config.toml
n_layer = 8
d_model = 192
n_experts = 256
experts_per_token = 8
d_expert = 32
d_shared_expert = 64
activation = "swiglu"
moe_layers = [2, 3, 4, 5, 6, 7]
router_score = "sigmoid"
normalize_top_k = true
routed_scale = 1.0
balance_loss = 0.000818
balance_bias = true
shared_expert_gate = true
init_std_router = 0.03
lr_router = 0.000366
vocab_size = 24972
norm = "rmsnorm"
norm_eps = 1e-05
tie_embeddings = false
optimizer = "soap_variant"
lr = 0.00477
beta1 = 0.95
beta2 = 0.99
grad_clip = 2.0
batch_tokens = [131072, 262144, 393216]
seq_len = 512
train_tokens = 724100000
steps = 2925
dataset = "wikipedia_en"
Below are experts of layer 5 (counted from 0) of a mixture-of-experts language model. Rows are named router (the router's row for the expert) and show model dimensions 0-191. Each number is 128 + 24 x the weight over its row's rms, rounded and kept within 0 to 255.
After each expert's rows: "comes after" lists some tokens at least twice as common just before its tokens as in all text. This comes from a sample of Wikipedia text that the model never trained on. Tokens count by the router's weight.

# expert 209
router [139 138 179 132 115 124 133 136 140 110 123 144 134 108 133  99  70 130 138 182 105 119 126 131 168 102 102 168 115 125 168  83 127 128 127  90 137 148  90 159 140 156 128 156 149 136  84 148 109 154 132 129 156 141 160 133  93  95 122 142 116 101 147 157 155 150 115 109 179 130 104 146 159 127  83 149  85  76 137 136 146 119 126 112 140 120 120 105 140 128 146 141  61 145 130 155  82 130 108 148 132 130 127 154 126 148 147 134 137 135 109 165 118 180 138 132 168 126 117 118 148 119 175 103 119 129 146 142 124 167 135 109 101 113 195 105 150 155 121  84 161 143 151 106 139 123  96 124 140 105 141 159 149 104 119 112 141 181 116 139 125 146 107 145 136 121 121 103 146 154 136 128 132 142 102 107 131 113 157 162 153 193 100 153 116 116 125 122 118  90  87 106]
comes after: "\n", " |\n", ")\n", ".\n", "\"\n", " Born"

# expert 206
router [143 147 145  79 128 118 118 126 119 136 132  70 126 106 113 117  37 104 120 128 124 121 148 150 135  90 126 111 122  98 144 113 201 114 107 139 116 130 109 139  92 116 143  88 127 161 156 150 143 159 132 101 117 150 153 103 116  99  99 152 138 124 144 107 139 134 136 111 153 180 143 138 144 121 125 174 113 135 123 140 156 136 175  90 101 119 133  93 175 106 142 187 141 103 145 125 145  86 115 139 147 103  94 133 168 125 120 130 164 117 116 155  97 160 137 128 126 152 128 125 142 110 147 145 135 118 157 124 122 150 159 110 139  93 180  95 139 103 170 109 158 142 147 159 120 141 105 169 135 119 111 155 139 116 120 142 104 146 140 162 158 180  86 123 160 120 128  83 132 131 125 161 142 137 137  82  93 113 148 107 115 127 140 137 145 127 156 129  99 108 115 125]
comes after: " of", " in", " to", ".", " at", " for"

# expert 222
router [ 81 114 156  87 132 177 108 122 125  87 124 134 185 101 156 107  74 106 153 147  73 144 128 138 132 164 116 148 145  86 114 104  95 104 111  94 129 115 121 107  95 148 128  96 114 116 133 169 120 163 161 101 128 181 135 128 133 133 117 138 119 150 135 121 156 138 156  66 118 125 139 150 147 126 142 158  94 133 120 121 102 113 176 113 158 139 127 132 149 146 158 128 129  94 146 145 119 123 101 112 167 141 110 127 107 139 137 146 149 109 131 132 113 143 127 119 118 165 128 152 144 120 168  84  94  81 129 116 130 128 146  89 110 111 156  92 128 135  99 141 128 145 117 154 107  96 102 173 107 129  96 172 127  98 115 106 119 104 122 163 151 135  99 150 136 134 112 128  90 111 118 154 139 158 130 109  61  86 132 113 127 123 141 132 134 100 133  59 127 112 135 114]
comes after: " |", " in", ";", " for", " /", " won"

# expert 170
router [129 137 118  94 156 126  96 120 159 105 139 112 116 145 124 102  97 120 108 163 104 138 125 120 145  93 116 155 116 104 128 105 162 163  97  97 116 162 148 105 114 114 123 137 102 164 145 170 136 183 135 118 121 146 176 152 117 149 150 139 137 119 153 133 142 134 140 105 177 154 137 117 176 118 142 129 100 103 130 142 145 142 179 118 114 145 136 100 162 133 142 169 101 138 164 179 127 128 130 123 155 104 123 140 144 119 157 164 143  75 127 141 110 155 130 129 153 142 137 123 141 122 142 115 143 101 162  88 124 127 145  62 167 128 145 110 159 155 122 104 164 175 133 134  98 122 150 159 134 102 109 163 147 126  79 155 133 162 105 156 159 161  93 131 156 160 126 101 126 100 133 169 119 120 159  78 111 132 134 148 125 135 105 127 134  95 128 105  96  94 170  89]
comes after: ".", " of", " for", " with", ",", " that"

# expert 231
router [ 82 166 137  89 121 143 146  96 118 115 111 139 170  72 146 133 102 122 134 157 145 137 122 193 101 145 104 148 142 109 136 113 141 168 136  92  87 126 125 101 162 152  95 158 120 144 109 131 104 160 103 130 152 162 101  80 154 102 132 124 161 132 181 115 172 130 154 116 151 139 130 120 130 133 112 126 120 122 130 105 129 132 111 107 111 137 105 131 132  96 171 168 129 126 147 173 126 102 127 152 138 149 104 166 107 138 133 141 155 116 110 129 142 166 142 154 165 169 139 123 139  95 149 127 135 113 144 153 176 108 142  83  99 120 152 121 171 130 186 143 155 117 122 113 105 104 147 151 103 167 112 126 111  84 147 132 123 142 115 141 102 130 113 162 137 135 136 115 139 149 156 145 123 159 135 123  99 169 146  96 118 166 151 111 161 125 104  75  95 110 123  91]
comes after: ",", " it", " more", " which", " He", " would"

# expert 174
router [153 147 152 138  95 125 120 141 147  94 103 151 152 110 107  79 101  89 191 150 108 152 122 119 153 142 123 134 132 140 149 114 122 139 136  71  86 100 129 111 127 106 112 101 107 154 130 142 135 138 128 151  96 158 118 105 138  76 138 122  82  81 137 101 152 152 127 138 174 117 145 102 146  93 105 152  83  91 163 107 105 146 136 133 114 105 129 176 157 134 124 121 110 111 109 153  89  90 110 178 125 136 138 107 157 102 120 124 107 114 126 127  93 136 163 145 130 127 140 121 135 142 111 106 130  94 150 143 150 149 170 122 106 109 145 104 169 139 159 133 189 143 112 142 145  60 133 146 116 115 123 157 145  86 141  97 157 111  88 147 118 147  74 130 148 116  89 132 105 118 142 109 157 132 124 114  96 105 119 144 110 138 134 136 121 134 142  80  99 131 106 123]
comes after: " |", "1", "2", "3", "0", "4"

# expert 196
router [124 155 131 121  99 140 149 110 100 139 107 131 162 121 125 134  92 117 141 140 131  89 140 144 168 112 156 159 143 112 125 123 135 133 135  81 116 128 135  99 139 165 112 149 151 155 138 117 145 146 112 122 110 138 161 133 123  69 108 162 129 144 147 141 118 158 109  92 134 149 113 106 135 126 137 144 139 117 124 115 121 130 165  95  98 113 111 122 158  94 138 155 128 138 115 156 109 112 141 132 117 165 155 123 117 129 133 109 105 103 116 157 100 165 144 108 114 204 166 137 123  64 169 111 138  80 111 105 170 128 155 137 161 119 147 114 140 120 179  70 167 125 120 135 144 118 146 198 112 111  89 140 122  37 108 129 178 165 107 143 132 141 110 150 122 115 112  88 104 129 144 115 144 145  95  87 108 132 136 127 134 121 138 129 149 112 110 133 121  97  99 110]
comes after: ",", ".", " However", " due", " There", " there"

# expert 95
router [ 85 113 138 125 121 126 129 142 146 134 104 141 128  99 147 121 107 135 133 120  82 110 138 131 128 151 109 153 122 133 143  71  87 138 116  78 124 118 130 118  92 166 120 127  95 144 118 109 104 133 139 142 118 135 142 153 142 116 130 110 125 105 205 158 149  82 145 113 169 153 124 129 154 129 125 145 126 149 117  97 149 126 157 140 133 147  89 125 149 124 137 168 117 118 119 173 119 122 103 147 127 155 123 121 157 150  95 126 123  83 103 168 120 146 131 154 144 201 158 111 100  88 163 111 115  90 141 145  95 142 175 135 138 110 135 117 133 118 160 131 146 169 125 142 106 107 103 140 111 106 138 170 143 120  69 103 108 145 131 111 131 181 126 132 132 136  92 133 111 111 118 147  94 128 157 149 115  87 157 129  98 170 173  83 133  81  82 114 102 114 116 101]
comes after: "201", "200", " ", "199", "202", "198"

# expert 193
router [ 91 138 134  82 139 151 157 135 168 100 121 127 110 117 108 118  52 106 118 178 124 131  87 161 155 113 131 148 129 144 160 103 124 154 153 130 136 148 147 146  93 135 119 118 132 148  98 148  78 124 149 117 150 142 151 128 121 101 131 160 108 130 148 132 134 126 136 119 150 115 120 155 142 155 102 119 127  80 126  94 110 107 127 114 132 158 149 105 169 125 126 142 127 117  95 136 135 125  90 140 185 155 107 136 142 163 107 164 166  94  89 129 167 145 134 131 170 151 116 145 125 139 119  80  98 118 133 105 140 141 131  84 145  83 148  75 115 147 115 110 131 111 138 126  84 114 113 151  69 104  86 124 128 113 145  99 121 129 131 116 105 123 107 160 135 119  99  89 123 156 117 165 116 135 121  94  95  86 146 127 102 153 145 120 148  79  96  96 139 110  88 137]
comes after: " |\n", "0", "1", "\n", ")", "2"

# expert 61
router [116 144 128 114 120 128 116 131 143 116  94 102  96  94 100 130  86 155 106 140 132 123  98 120 141  91 135 142 140 126 160 109  95 136 149  98 122 127 135 143 134 157  96  89 123 135 131 160 142 142 134 110 104 131 120 114 136  84  73 162 158 121 137 147 125 156 113 130 134 112 123 136 151 135 112 156  62 136 140 102 113 168 130 150 105  95 118 114 175 102 150 127 105 136  94 114 124 113 104 157 138 158 148 139 152  79 112 116 175 127 150 176 124 126 113 136 141 112 149 122 126 122 146 116 103  69 152  98 113  93 187 139 149 130 153 127 136 151 171 135 139 170 149 159 129 113 132 133 145  78 118 129 155  95  86 140 144 144 156 162 139 159  77 153 124 142 149 104 138 166 151 152 130 115  90 114 101  92 181 141 123 154 147 121 128 118  83 114 105  76 102 144]
comes after: "\n", " |\n", ")\n", "-", ".\n", ";\n"

# expert 92
router [145 139 133  92 122 168  82 127 151 116  86 130 122  79 164 157  90 121 117 122 139 148  95 134 125 151 126 148 158 128 124 119 109 106 136 119  96 144 142 124 120 100 135 132  89 179  98 173 162 134 125  96  94 164 175 132 169 133  93 123 125 107 137 156 119 167 155 139 118 130 104 139 128 136 138 119 114 112 187 149 122 162 170 122 112 123 149 123 178 130 126 149 109 101 124 173  72 129 125 134 149  95 158 143 104  90  96 157 164 105 100 150 134 145 137 137 123 139 131 114 137 117 156 124 125 107 165 143 152 122 152 137 141 120  90 123 159 130 146 102 153 154 141 143  95 101 101 157  94 147  70 179 146 113 145  99 139 125 100  92 104 146  95 149 126 144 143  88 142 129 142 138 129 127 137 108  90 117 119 109 110 139  91 116 176 120 141 107  86 118 119  98]
comes after: " ", " |", " which", " did", " that", " it"

# expert 159
router [115 122 151 100 113 134 140 118 164 126 125 136 162  97 153  98 109 118 175 142 106 107 125 150 136 150 144 126 105 139 162  97  97 123 121  84 109 139 125 109 100 137 111 118 148 158  81 141  83 179 114 132 109 143 149 115 169 122  98 129 109 129 155 151 125  98 107 123 183 127 100 130 182 126 102 137 121 146 203 125 130 156 186 120 116 146 118 152 149 134 127 148 114 130 160 190 122 140 130 146 153 113 169 124 162 118 153 100 144 133 121 100 145 147 108 151 160 166 153 137 134 105 130  84  92 111 139  95 123 102 176 123 126 151 147 112 139 171 117 116 138 133 117 137 103  75  84 148 104 122 110 138 136 129  90  88 137 125 135 149 127 147 114 132 137 126 104 111 160 166 120 110 133 129 133  82  88 130 151 137  93 138 156 114 157 117  92 116  85 102 107 136]
comes after: "201", "200", "199", "202", "–", "198"

# expert 75
router [114 179 155  90 127 139 119 109 117  86 120 112 142  99 101 109  84 144 126 162 107 151  94 118 153  85 119 133 150 130 131 137 111 145 128 129 152 179 143 128 103 176 138 163 102 139 103 115 149 106 121 113 109 117 114 157 177 102 119 173 125 118 150 110 155 113 197  99 162 143 120 157 128 120 139 142 110 126 139 134  74 142 141 119 133 118 160 138 144 141 124 157 133  82 104 154  98 114 119 141 140 156 148 168  95 130 134 135 148 107  95 159 132 163 154  96 107 137 124 145 110 136 176  75 124 133 140 127 151 145 143  97 113  98 131 112 139 176 119 111 134 172 121 155 129 102  95 123 103 131  94 190 120 126 146 106 130 119 118 135  95 168 102  96 127 146 123 122 103 152 126 139 169 164 137  93 101 156 159 130  90 146 115 122 127 100 146 129 121  85  94 120]
comes after: ",", " and", "0", " well", "2", "1"

# expert 237
router [ 90 131 119 118 127 139 152 126 167 105  87 144  99 116 132 120  50 135 113 161 162 142 117 101 172 110 116 126 140 109 152 127  93 123 136 122 114 150  84 128 100 145 121 150 131 151  87 137  93 123 143 139 122 121 101 123 112  98 107 140 158  99 155 153 172 160 143  89 126  94 153 108 142  97 110 158  83  83  95 132 129 117 123 102 115  95 139 144 179 117 158 144 103 144 110 139 112 102  99 152 140 128 123 115 166 131 117 134 147 149 131 177 120 124 132 144 141 153 133 133 135  92 147 105 132 112 161 114 161 135 152 159 126 105 178 119 139 142 166  92 168 128 163 166  93 133 101 133  99 107 122 113 134  76 133 103 148 133 119 166  97 137 130 151 152 109 105  83 149 141 146 164 145 114  93 126  95  91 134 119 120 127 152 147 130  87 129 160  95 109  87 132]
comes after: "\n", ")\n", " |\n", ".\n", "==\n", "\"\n"

# expert 12
router [ 81 139 163  77 117 145 117 120 134 112 108 139 143 114 125 124  99 146 160 119 114 168  97 193 130 152 141 164 146 145 124  82 127 100 103  88 112 147 130 126 112 130 148 127 100 120 137 156 143 128 132 125 126 172 121  94 160 120 151 148 101 135 139 151 131 129 179 114 125 122 126 120 168 147  98 121 105 149 142  83 126 136 141  96 139 136 147 118 176 112 129 132 119 136 127 113 114  99 141 124 160 152 133 120  96 175 158 170 126 110 142 136 120 133 121 141 104 153 139 133 144  85 161 112 101 103 170 149 182 102 153 129 123 115 192 125 136 111 106 123 119 114 105 119 108  93 123 178  91 128  85 135 138 120 141 115 145 118 105 131 146 191 126 152 154 122 126  93 136 122 160  96 142 151 123 119 128  90 141 121 144 136 168 136 145 103 112 111 114  37  90 144]
comes after: " |", ";", "0", "1", "″W", "2"

# expert 221
router [132 116 148 115 104 124 143 105 169 123 129 115 126  87 140 108 118 114 122 137 156 109 142 154 178 102 123 151 111 132 124  88 121 110 121  76 127 155 119 153  52 148 129 127 150 134 143 129 107 188 135 151  90 153  97 107 173 150  77 113 114 108 147 133 112  89 129  86 155 130 119 152 163 138 116 161 109  93 153 115  95 135 162  90 119 174 133 110 117 126 116 158 130 126 122 172 134  98 113 156 165  99 101 113 127 127 154 130 156 105  90 109  99 137 141 116 149 168 120 154 111 102 137 122  92 127 114 116  95 116 198 118 131 130 133 129 116 148 173 150 153 159 124 133 104 109 113 134 129 135 119 123 142 114  86  96 138 110 130 112 143 146  87 139 109 122 159 127 113 145 138 181 143 142 128 139  82  96 119 151 127 154 156 144 130 123  60 120 119 127 150  99]
comes after: "201", "200", "199", "202", " ", " ("

# expert 185
router [ 78 159 129 144 109 135  82 129 141 146 133  91 150 132 126  97 111  88 125 136 105 142 164 126 122 120 151 102 140 131 148  97 133 158 123  66 114 161 156 145  95 174  96 123 113 149 137 140 139 165 119 144 150 120 165 112 176  95  74 166 121 139 116 108 128 106 156 113 157 127 141  94 153  92 138 158  90 150 136 104 110 114 148  99 146 164 149 120 129 151 143 140  80 125 135 128  99 125  93 128 107 118 119 104 153 146 128  95 130 122 134 156 114 143 133 148 124 151 144 140 155 133 163 111 130  84 182 115 120 134 162 166 115  81 134 163 164 146 132 107 146 179 154 136 134 111 156 144 101 134 125 146 137 155 136  78 116 179 137 137 151 178  87 143 164 142 107 100 125 157 153 152 144 106 136 124 111 128 157 100 128 159 139 137 173 124 123 114 114 132 112 101]
comes after: " the", " a", " as", " an", " by", "),"

# expert 127
router [100 143 166 120 121 119 128 124 157 129 126 117 118 125 127 120  88 108 126 179 138 136  91 129 139 122 111 148 133 122 102 106 179 122 103 139 129 143 149 125  82 117  82 152  98 125 147 133 145 171 124 112 127 157  82 135 119 149 124 183  97 136 146 162 143 166 111 127 126 161 163  97 135 125 111 155 100 116 135  97 114 160 127 114 122 126 147 146 122 149 128 168  88  95 137 121  65  99  99 159 118 122 119 129 142 131 155 119 128 143  85 151 110 142 170 138 139 176 152 155 154 127 164 111 139 122 179 113 108 109 118 123 126 148 158 112 134 154 159 110 177 147 150  96 146 119 139 124  97 170  81 139 135  66 149  92 185  97 119 127 122 153 113 148 131 140 131 105 116 176 158 145 110 110 147 137 108 127 102 105 142 103 114  97 153  94 105 106 129  88 156 138]
comes after: " de", ",", " of", " in", ":", " V"

# expert 97
router [136 158 104 112  90 157 172 130 129 124 157 134 119 124 124 140  98  98 128 133 145 111 143 173 142 127  73 127 122 141 132 103 153 143 167  84 116 160 129 140  96 132 100 128 109  93 141 184 123 148 113 111 131 142 152 134 126  71 118 111 138 136 157 132 129 130 154  84 133 150 140 158 113 106 135 152 124 133 160 102 102 146 124 125 107 130  99 136 148 108 122 154 126 100 117 157  99  97 115 149 158 130 142 120 124  96 133 129 110 106 146 128 112 136 140  93 150 153 141  75 107 134 161 117 128 122 161 144 129 132 111 105 122 177 131 151 159 122 146 116 134 140 121  96 140 100 138 178 110 158 109 187 120 103  88 131 118 107 141 137 105 183 107 112 108 102 142  66 126 162 119 111 144 115 140 107  54  95 142  83 105 163 138  86 101  90 121 111 162 109 108  88]
comes after: " ", " in", " the", " from", " of", " for"

# expert 73
router [142 135 150 104 105 171 121 123 128  80 103 153 135  95 119 101  85 117  91 162 110 161  86 139 160 110 100 139 137 153 142  96 104 116 107  94 108 138 145 117 119 124 104 138 117 126  88 142 144 128 141 133 157 110 142 123 112 144  77 120 112 140 136 136 124 111 144  68 152 147 124 104 136 109 124 166  82 107 136 122 118 168 158  90  89 106 132  94 143 140 110 144 130 105 139 118 107 108 118 151 146 119  79 129 126 136 175 150 110 101 125 157 130 165 147 148 122 135 145 105 156 118 157 113 151 107 132 105 136 135 135 126 162 125 128 151 176 170 140 133 139  96 137 145 109 115 149 146  67 124 143 159 105 133  79  80 115 153 148 165 109 128  97 125 153 114 141  76 105 164 146 149 104 121 117  99 151 107 169 148 116 132 167  97 170 113 119  92  74 116 108 116]
comes after: " the", " a", " was", " and", " his", " its"

# expert 25
router [108 130 160 127 102 173 140 129 175 128 130 128 103 139 120  92 107 135 120 116 111 143 118 111 137  81  96 128 150 121 156 104 108 145 119 125 108 151 132 134 120 132 109 123  95 133 135 160 160 148 141  98 123 116 121 130 103 135 128 106 126 130 150 146 141 101 139  92 153 120 101 127 132 109 155 181  98  83 140 108 119 158 184 135 126 105 121 115 120 115 131 127 110 121 132 116 129  76 148 128 130 151 107 134 146 148 138 158 121 146 155 173 131 177 123 153 143 148 115  98 155 103  98 114 125 117 136 126 154 139 133 123 163 112 153 109 181 137 159 144 177 142 131 143 178  73 130 178  82 139 134 168 162 138 100 120 101 110 133 186 118 151  68 129 183 112 115  74  90 148 155 131 151 106 113 130 102 121 151 129 127 144 130  92 167 115 118 157 119 109 119  65]
comes after: " of", " on", ".", " the", " from", " for"

# expert 29
router [142 134 180 123 118 125 149 132 106 124 153 141 137 150  92  97  83 122 135 175 156 123 125 124 149 152 106 178 147  99 129  97 140 134 111  98  92 155 108 148 104 158 129 128 133 107 115 115 121 157 149  99 139 167 141  94 126  96 111 135  83 110 153 133 120 164 135 117 130 148 127 132 129 120 140 141 120 105 115 157 102 150 133  88 178 166 112 144 140 142 139 154  83  91  98 153  97 150  91 139 147 123 144 139 141 115 104 144  95  96 112 159 119 197 131 140 135 134 131 152 126 124 160 127 127 145 148  82 115 124 142 105 143 125 135 130 137 101 142 133 171 119 200 103 143  57 118 125  99 135  84 122 156 123 107 141 161 115 101 135 124 158 118 153 146 143 153 110  83 124 154 110 130 112 120 105 100  88 138 126 151 140  87 137 148 105  88  95 111  83 152 113]
comes after: " |", "-", " (", ":", ",", " by"

# expert 190
router [106 159 176  97 112 133 136 122 149 106 117 155 136  91 104 109 100 121 121 153  82 149 137 130 135 146 100 101 114 112 145 102 117 133 141 110 100 138 149 155 126 134 129  77  81 109 101 158 145 135 135  88 123 151 160 122 110 153 143 107 106 145 117 122 135 125 131 132 118 144 139  89 142 108 115 185 120 124 161 131 135 133 114 124 102 124 122 133 136 113 100 171 137  87  88 158 141 139 133 177 119 117 159 110 119 138 115 148 145 166 137 138  87 123 122 150 156 166 125 136 171 106 106 104 101 109 175 155 146 130 177 139 118 121 162  93 190 153 119 122 107 151 148 134 128  94 147 143 145 129  80 136 145  52 139  95 139 144 108 122 122 161 108 159 135 128 115  99 117 140 153 165 119 141 128  93 132  99 122 110 130 128 144 135 137  84  88  59 141 125 103  82]
comes after: " |", " in", ",", " September", " October", " August"

# expert 105
router [137 140 152 120 147 131 153 153 119 127 138  95 114 139 104 116  59  89 141 136 101 113  97 132 176  84  74 147 146 109 152 100 138 141  99 133 115 125 141 108 124 130 109 110 116 155 160 145 126 182 137 100 116 136 153 100 110 118 119 137 128 162 142 110 145 143 162  88 159 141 144 135 122  85 114 188 110 124 125 121 141 145 134 100 116 116 113 115 166 148 112 152 154 129 145 122 122  97 101 127 161 113  84 123 193 127 132 143 173 129 154 164 105 154 119 139 154 161 103 113 118 111 160 130 121 105 137 119 117 120 126 121 122 100 138  76 165 127 162 106 174 159 119 156 144 122 118 163  91 105  97 214 134 112 130 131  97 127 112 167 138 163 105 132 134 154 104 112 103 163 168 124 108 129 141 108  94 144 132 151 105 131 134 110 158 109 129 150 126  99 112 126]
comes after: " of", " in", " to", " on", " at", " from"

# expert 118
router [133 159 127  89 130 146 162 120 101 114 128 133 146 113 120 131  93 113 128 176  99 115 103 128 140 146 134 134 158 147 125  93 124 152 104 113 110 170 120 122 119 157 117 151  99 114 121 135  90 105 154 154 107 137 132 138 190 126 140 164 138 138 151 143 144 116 170 136 152 128 121 137 141 150 167 154 143 111 131  97 120 146 144 114 119 131 156 116 185 137 139 135 141  82  95 129 124  72 106 159 110 176 164 171 118 173 129 125 138  94  97 162 125 123 132 106 155 146 127 147 121  86 167  81 152 144 126 127 154 133 152  66 128  97 134 134 129 131 159  95 188 145 125 127 141 126 141 126  86 127  96 155  98 114 111 107 154 175 115 139 156 175 113 139 141 141 141 111 109 118 129 131 163 142 125  82  94 120 150 120  91 173 121 121 164 104 133  94 108 108 116  88]
comes after: ",", " and", " well", ")", "\"", " but"

# expert 247
router [120 138 150  88 118 149 121  87 145 150 119  89 110  91 129 117 103 153 124 105 144 186  81 131 125 124 118 154 133 130 156 118 113 132 157 123  96 156 133 142 114 145  99 119 127 122 129 147 104 151 104 110  99 122 113 120 150 105  80 155  92 113 186 159 148 127 117 132 153 120 151  92 115 155 151 162  94  92 137 137 108 106 143 117 141 160 138 107 115 137 159 182 156 113 115 113 110 135 152 130 170 111 128 123 127 138  94 134 107  89 106 149 102 141 118 131 153 111 156 113 112 114 169 119  95 154 130  95 146 109 138  94 161 130 131 120 156 159 145 131 148 153 135 167  96  72 123 165 109 105  97 127 173 141 122 137 123 122 111 156  95 174 109 129 121 161 111 114 149 146 134 120 134 138  95  91  76 112 134 125 117 172 156  91 139  69 102  95 134 159  92 102]
comes after: "==", "===", "\n\n", "See", "====", "Personal"

# expert 173
router [106 150 154 109 131 126 122 150 130 157 133 127 106  93 148 151 106 118 146 125 134 102  75 130 166 128 144 154 116 150 113  95 107 144 127 129  80 166 131 155 110 163 110 116 119 184 103 120 121 144 109  93 145 164 127 122 159  98 143 147  84 122 159  98 152 167 148 135 124 139 131 145 138 136 106 144  96 116 128 165  72 127 148 117 185 130 169 179 129 119 141 135 132 114 144 126  94  92 106 154 108 120 137 114 132 156 136 165 136 115 139 126 106 169 154 105 107 127 113 144 151 154 161 109  96 101 150 131 112 102 127 126 153  84 168 123 159 157 145 153 170 135 156 118 154  76 111 164 116 114 116 153 131 104 114 149 159 112 133 162 154 189 122 104 112 140 142  79 108  94 139 128 100 108 117 113  91  97 160 133 145 141 113 123 131 128  88 162 111  99 161 120]
comes after: " |", ":", "-", " of", " (", "="

# expert 20
router [151 174 125  67 130 116 167 120 159 161 117  92 129  89 113 144 120 142 119 110 102 166 100 149 126 128 100 133 108 113 155 132 131 128 148 112 113 151 142  89 101 185 100  93 139 134 155 122 116 182 108 118 118 163 113 103 158 121 111 133 132 107 138 159 112 105 173 102 123 134 125 111 144 103 106 161 135  71 157 106 137 133 149 104 107 109 103  92 122 117 135 134 114 135 134 142 134 134 134 164 154 139 148 126 102 124 105 139 165 115 109 158 100 136 137 138 105 126 163 112 155  90 186 140 104 115 153  70 118 124 141 133 152 117 156 105 161 124 156 157 108 154 134 139  90 102 104 169 124  86 108 162 160 125  92 137 191 139  84 145  96 145 134 131 111 104 114  96 125 166 124 113 130 144 133 111 152 107 136 134 126 140 139 119 105 103  84 126 129 134  90  86]
comes after: "==", "-", ".\n\n", "\n\n", "|", "==="

# expert 207
router [171 152 158  84 136 148 142 110 151  76 136 125 137  90 108  95 100 142 126 131 117 136 124 146 166 124  94 115 116 150 115  96 116 116 102 115 114 174 131 159 104 117 135  69 121 158 127 126 152 148 127 158 134 153 148  76 138  89 125 132 115  93 104 143 107  94 164 139 144 141 108 111 148 105 137 168 114 124 144  95 147 157 120 123 102 156 122  92 172 107 161 177 116 114  89 123 129 141 137 193 155 137 117 137 107 114 133 127 152 154 139 143 109 149 140 140 145 132 130 118 160 130 145 130 103 139 170 152 155 132 146 143 152 135 175  86 168 123 136 109 162 158 179 164 137  93 122 127 147 149  92 147 122  82 133 143 143 133 125 146 133 148  77  98 120 118 124 107  91 205 123 131 137 136  97 143 113 121 119 110 139 113 116 115  96 109 100 111 144 107 114 103]
comes after: " in", ",", " |", "born", " September", " October"

# expert 252
router [113 156 166 130 135 135 145 115 161 133 133 116 152  72 105 103 116 140 148 124 117 147 126 157 126  99  88  93 169 129 150 126 133 127  77 101 132 141 110 155  89 144 141 131 110 143 136 158 113 139 135 127 108 120 134 128 141 119  98 127 154 138 131 142 131 137 163 128 154 147 139 129 167 136 133 142 121  75 135 120 100 139 153 125 168  77 100 117 125  96 155 112 132 124 139 134 120  84 127 107 111 178 129 164 140 134 110  89 143 104 160 114 132 153 116 148 142 110 107 102 130 136 137 136  77 114 191 116 150 117 119  78 142 100 163  83 182 158 138 135 154 149 143 119 134  91  98 190  96 125 104 176 128 106 132 142 115 150 120 150 131 133  79 156 124 125 108  86 124 143 135 139 155 149  93 158 105 110 140 146 145 194  96 130 176 111 103 141 163 121 148 135]
comes after: " |\n", " on", "\n", "|---|---|---|---|---|---|\n", " released", "\n\n"

# expert 180
router [ 98 128 142 138 103 150 125 124 166 119 132 112 136  80 138 118 116 147 169 134 117 133  82 138 133 117 105 138 116 166 127  97 105 145 104  84 111 132 124 111  73 134  85 104 167 153 116 148 111 133 122  89 126 127 119 102 151 173 143 173 109  92 192 154 137 129 114  78 161 122 127 125 120 136  88 168  99 139 137 116 101 131 122 123 157 130 125 123 124 144 104  92  96 139 153 135 112 109  99 109 139 114 107 181 145 125 143 163  98  77 108 136 144 186 157 112 126 162 154 140 132 113 169 115 106  88 144 102  97 162 151 106 100 134 146 112 130 140 114 104 130 143 183 128  94 100 153 138 156 130 107 194 159  93 131 125 134 133 113 147 117 152 122 146 130  97 143 137 115 116 131  98 142 145 159 114 101 153 122 138 141 154 148 134 100 107  77 110 115 111 111 139]
comes after: " ", "199", "-", "200", " F", "201"

# expert 230
router [101 133 134  94  94 146 163 117 147  82 125  97 128 121 127 107  61  94 139 169 141 153  95 138 169 117  80 124 138 145 176 113 145 113 132 117 137 145 163 109 101 187 141 124 111 111 136 133 125 128 109  98 135 112 126 115 132 101 114 170 116 118 157 132 134 125 143 118 149  89 118 135 186 112 108 160 113  87 121  82 139 151 117  72 124 135 110 128 146 134 165 151  79 142 122 159  96 124  86 173 132 110 133 123 178 128 124 105 127 107 117 114 135 165 134 113 148 175 137 105 125  98 151  96 129 118 170 109 112 159 141 128  92 123 145 111 124 134 134  98 158 137 148 107  93 135 111 140  95 118 104 147 141 127 147 139 184 142 124 118 134 148  87 133 147 109 139 113 102 140 178 126 134 157 117 100 110  80 175 126 146 147 116 136 159 107 101 143 102 129 111 108]
comes after: " |\n", "\n", ")\n", ")", ".\n", " Party"

# expert 11
router [110 129 157 105 121 115 119 127 127 144 120 136 145  51 103 118  91 124 113 138 100 149 118 108 118 118  96 121 111 140 120 108 129 104 108  84  97 129 160 123 125 138 140  86 114 154 109 107 157 163 110 117 122 133 162 130 127 132 127  99  91 117 145 160 102 112 129 116 136 176 161 110 175  98 145 196 110 144 124 100 143  88 127 142 104 137 119 115 150 114 161 118 141  79  89 113 114 121 162 144 138 154 116 103  97 138 109 146 143 140 120 152 142 125 132 165 149 130 129 103 137 108 147 115  96  96 135 117 149 141 189 105 149 138 165  99 161 112 123 119 120 164 177 145 129 121 104 160 150 107  72 127 152  70 128 110 145 118 106 153 137 156  87 145 114 121 111 121  99 146 146 164 155 115  91 102 136 118  95 124 149 113 113 114 143  98  71  73 135 105 113 120]
comes after: ",", " in", "|", " |", " January", " October"